python train.py --num_hidden_layers=12 --hidden_size=256 --n_experts=128 --experts_per_token=8 --d_expert=32 --d_shared_expert=0 --hidden_act="swiglu" --moe_layers=[0, 2, 4, 6, 8, 10] --router_score="softmax" --normalize_top_k=true --routed_scale=2.83 --balance_loss=0.00256 --balance_bias=false --router_bias=true --init_std_router=0.00817 --lr_router=0.00084 --vocab_size=27942 --norm="rmsnorm" --norm_eps=1e-05 --tie_word_embeddings=false --optimizer="soap_variant" --learning_rate=0.00423 --beta1=0.95 --beta2=0.99 --max_grad_norm=0.5 --batch_tokens=65536 --max_seq_len=256 --train_tokens=369900000 --max_steps=5645 --dataset="wikipedia_en"
Below are experts of layer 2 (counted from 0) of a mixture-of-experts language model. Rows are named gate (a neuron's input weights, with its number), up (a neuron's input weights, with its number) and show model dimensions 0-255. Each number is 50 + 12 x the weight over its row's rms, rounded and kept within 0 to 99.
Before each expert's rows: a language model's description of what the expert responds to. This comes from a sample of Wikipedia text that the model never trained on.

# expert 44
Hyphens and dashes. Hyphens and en dashes inside compounds and ranges, like South-East, Saint-Germain, 2004–2005, often between digits, plus prefixes un, re.
gate0:53 46 46 33 40 78 65 52 51 42 51 61 40 50 29 48 53 59 55 54 31 46 39 60 45 67 51 47 63 59 59 53 44 63 77 50 53 48 32 66 49 38 64 53 56 34 51 51 52 38 42 57 62 20 60 38 62 40 62 37 60 51 45 53 62 50 44 33 35 49 65 55 52 47 60 86 75 52 60 52 40 39 31 61 43 43 52 59 49 65 43 39 27 66 37 58 48 54 39 42 44 48 67 42 45 54 56 67 48 68 34 46 60 48 51 26 45 32 55 53 49 35 41 70 45 59 51 50 53 50 50 44 32 42 19 77 62 52 77 56 42 53 67 40 50 64 62 60 41 21 58 37 44 56 46 48 45 60 37 57 56 58 55 48 32 55 40 69 73 63 38 42 60 62 64 62 48 53 58 45 50 69 42 61 58 45 40 59 46 41 58 63 33 29 73 35 20 58 49 32 50 48 70 63 66 56 61 42 58 66 67 28 63 56 48 48 45 44 46 27 62 36 38 52 75 49 74 75 55 45 49 62 32 45 61 62 61 41 38 39 47 52 53 65 36 45 45 40 39 44 33 50 51 52 69 37
up0:30 62 54 31 39 68 37 45 62 52 44 47 73 49 69 42 77 52 41 75 67 53 30 60 68 36 52 28 67 43 56 46 37 31 48 64 54 39 56 42 44 53 43 60 43 59 44 60 52 66 46 44 45 49 58 55 57 30 28 37 70 42 50 62 61 43 67 54 63 41 51 52 56 42 61 30 45 44 58 55 50 57 52 56 63 61 54 50 68 56 64 55 56 60 66 75 57 58 54 54 47 51 57 44 55 43 56 33 54 48 50 28 48 53 52 46 27 48 37 47 43 39 24 45 56 64 56 27 42 39 44 64 56 56 30 38 57 26 45 54 25 32 24 39 33 45 21 65 62 45 65 39 40 57 55 39 26 69 46 66 61 44 43 39 49 59 46 44 46 51 32 54 64 62 57 44 43 61 60 65 48 61 62 43 51 63 57 56 69 44 75 51 30 46 28 38 42 55 70 65 48 46 71 53 57 41 68 40 58 66 51 51 56 58 56 33 35 60 41 55 56 49 42 37 37 34 59 47 66 46 32 37 64 56 38 42 39 74 54 56 72 67 62 52 34 52 60 61 70 42 64 37 78 50 46 58

# expert 15
Sports-table proper words. Capitalized words in sports and place tables such as United, City, Cup, May, Championship, plus the piece up in Cup, EuroCup.
gate1:31 59 54 55 50 43 42 33 27 40 57 45 45 66 13 58 42 46 62 46 76 61 53 67 30 49 55 41 31 60 40 52 55 41 57 39 65 74 41 52 49 57 36 55 45 49 44 33 58 49 55 45 48 79 55 53 42 34 39 63 49 42 63 40 54 53 44 54 39 62 45 67 66 42 32 43 45 49 75 49 49 35 62 51 63 50 19 44 59 33 38 52 45 48 54 38 51 45 71 36 45 59 58 45 55 40 46 51 54 50 52 55 25 53 46 32 56 50 59 58 54 45 56 46 55 63 56 43 51 43 55 50 44 72 46 56 64 43 74 43 43 42 55 60 53 64 16 48 40 58 57 66 50 78 57 52 71 27 35 45 48 49 43 61 48 41 51 43 63 47 75 43 60 51 31 52 32 52 54 56 47 52 38 53 38 51 24 45 40 61 73 63 76 46 51 58 53 26 39 71 38 68 54 48 53 52 57 45 49 55 46 47 52 70 58 63 45 63 80 40 46 53 61 47 55 60 34 40 33 42 47 75 55 40 61 39 23 37 62 64 30 79 64 61 35 46 49 30 54 58 65 74 38 42 35 52
up1:64 43 27 52 56 49 56 54 50 51 45 54 13 42 66 75 45 61 60 46 40 41 57 58 50 46 50 53 53 59 69 47 55 66 44 37 72 61 38 49 48 63 28 46 51 53 49 72 51 61 49 22 44 53 54 61 63 48 53 51 27 48 49 37 42 68 57 51 62 24 30 35 56 50 56 41 54 43 59 37 59 60 47 37 31 47 55 36 39 45 53 60 54 43 49 64 53 60 49 41 73 68 53 60 54 52 65 52 46 47 44 50 44 55 60 46 58 66 58 40 40 35 35 64 46 66 25 50 45 43 42 66 67 43 57 45 59 55 57 52 47 45 31 30 66 54 81 78 44 65 50 44 39 43 69 53 36 63 58 51 44 46 39 61 67 22 41 62 70 49 37 55 55 52 56 51 44 42 48 40 41 51 47 56 37 48 29 61 61 41 58 58 55 51 40 39 58 68 39 61 41 35 51 33 62 39 69 24 52 52 46 62 56 37 64 52 42 67 29 48 39 66 53 64 53 57 29 29 23 49 63 38 13 43 39 69 18 50 61 49 82 53 36 32 68 57 59 45 50 47 54 55 43 58 56 45

# expert 52
Numbers in scores and dates. Digits and years in match scores, tables, dates and coordinates, such as 0, 1, 2, 2007, plus line breaks after football results.
gate0:54 54 44 50 52 43 38 37 46 54 64 43 67 41 45 37 67 61 80 51 43 48 53 60 55 35 49 57 61 28 81 48 51 36 58 49 52 62 51 38 49 44 43 24 44 45 59 16 49 52 38 84 51 33 46 47 39 64 50 37 41 52 64 31 64 64 40 57 61 52 46 43 39 56 60 55 46 62 30 56 52 65 27 61 57 48 48 54 55 56 44 38 59 48 65 29 57 57 62 55 61 61 46 65 49 50 55 55 44 43 52 67 48 37 42 30 53 41 57 61 48 63 35 35 61 58 42 56 39 49 34 43 51 49 34 60 57 45 45 07 31 46 56 41 43 39 45 39 54 59 64 55 45 37 37 44 46 57 36 32 50 48 58 54 35 58 58 43 51 23 63 47 64 44 45 39 38 62 63 64 71 40 43 45 44 60 63 41 54 52 67 59 57 55 62 51 50 66 39 67 76 47 45 56 38 66 60 40 45 54 45 08 63 69 39 62 58 53 31 31 40 25 52 52 63 66 45 39 30 56 66 67 43 36 37 58 69 48 59 41 47 53 38 62 39 49 48 23 35 63 45 40 62 34 59 27
up0:47 53 33 46 47 48 51 54 39 70 53 38 61 32 80 59 68 48 52 58 47 39 41 66 59 18 68 40 63 28 62 39 59 51 62 67 55 58 37 46 42 86 37 34 49 73 60 42 56 43 35 48 57 41 30 58 45 57 30 52 45 26 67 56 85 47 52 41 37 47 40 59 54 53 36 39 42 42 45 48 47 43 39 61 67 59 62 47 34 63 45 33 51 45 60 63 48 53 35 41 59 47 60 42 54 48 46 43 39 58 50 51 47 55 62 47 34 47 59 63 33 63 27 40 37 39 39 52 46 45 40 68 48 54 37 70 47 32 47 29 30 40 37 54 44 39 26 42 37 43 52 58 52 32 47 59 50 47 52 41 33 32 33 36 35 45 54 63 59 68 43 60 60 35 48 35 53 56 64 49 69 38 53 65 43 43 52 52 67 33 63 53 37 49 34 38 29 67 65 69 58 38 53 73 71 59 60 44 70 58 36 45 50 54 34 61 39 57 41 28 47 28 35 32 56 48 51 46 35 22 53 48 60 46 49 70 48 43 53 54 70 41 58 56 22 41 40 59 39 67 50 48 44 51 51 59

# expert 51
Numbers in data. Numerals for dates, years, scores, statistics and coordinates in tables and lists, such as 1937, 29 appearances, 15.25.
gate2:48 63 54 62 56 46 68 63 64 54 52 31 57 54 42 62 58 51 50 58 57 60 41 41 58 52 73 57 49 45 32 59 56 41 46 29 42 68 60 47 53 48 58 61 46 48 30 26 48 39 50 35 37 66 49 60 44 51 44 24 66 35 44 49 53 39 60 55 41 23 72 49 65 35 42 66 49 49 69 46 23 38 67 46 61 54 27 49 36 61 36 27 62 51 61 56 64 48 57 39 40 50 25 65 38 51 55 50 70 61 49 52 65 62 51 47 51 51 55 66 54 39 51 26 66 56 53 37 23 66 42 63 59 52 41 75 56 55 39 31 43 55 55 38 75 54 41 44 73 43 75 49 44 60 37 65 49 28 59 56 52 38 37 61 44 49 44 37 34 51 50 49 38 29 39 28 53 48 28 56 37 54 46 50 59 55 47 45 28 53 66 48 32 56 20 56 55 37 48 44 59 62 63 32 57 45 57 69 48 17 62 51 61 57 29 53 46 29 46 43 58 68 37 58 45 48 34 56 32 56 46 55 47 80 48 47 42 57 57 76 49 36 66 40 40 51 52 57 44 60 59 68 39 44 64 41
up2:38 50 70 59 58 42 37 48 30 69 59 54 52 44 48 70 51 51 47 66 67 36 55 48 49 55 64 70 38 34 48 49 27 39 49 50 33 55 45 46 54 23 44 37 50 65 44 49 42 51 32 32 73 63 41 76 55 42 58 39 26 28 76 51 51 38 55 49 51 39 36 50 15 52 53 45 57 53 65 41 73 53 57 52 44 66 49 42 57 48 52 39 47 45 50 31 46 57 75 47 34 56 51 39 42 36 74 43 43 71 57 63 45 47 60 43 48 42 66 45 53 57 35 45 52 44 67 44 57 62 42 49 56 28 24 60 54 47 35 46 59 63 41 62 60 64 47 48 57 77 58 66 31 61 43 55 58 66 73 49 32 71 41 37 75 27 58 55 44 59 54 57 48 53 44 50 64 77 52 33 58 42 28 63 36 49 58 67 50 38 58 30 40 46 61 57 54 48 46 43 39 19 49 65 45 38 44 44 50 46 56 47 60 60 65 61 32 64 58 33 52 47 46 41 50 49 55 53 65 47 47 38 51 67 59 43 79 73 39 76 43 57 40 51 45 53 30 47 33 69 46 50 51 50 34 43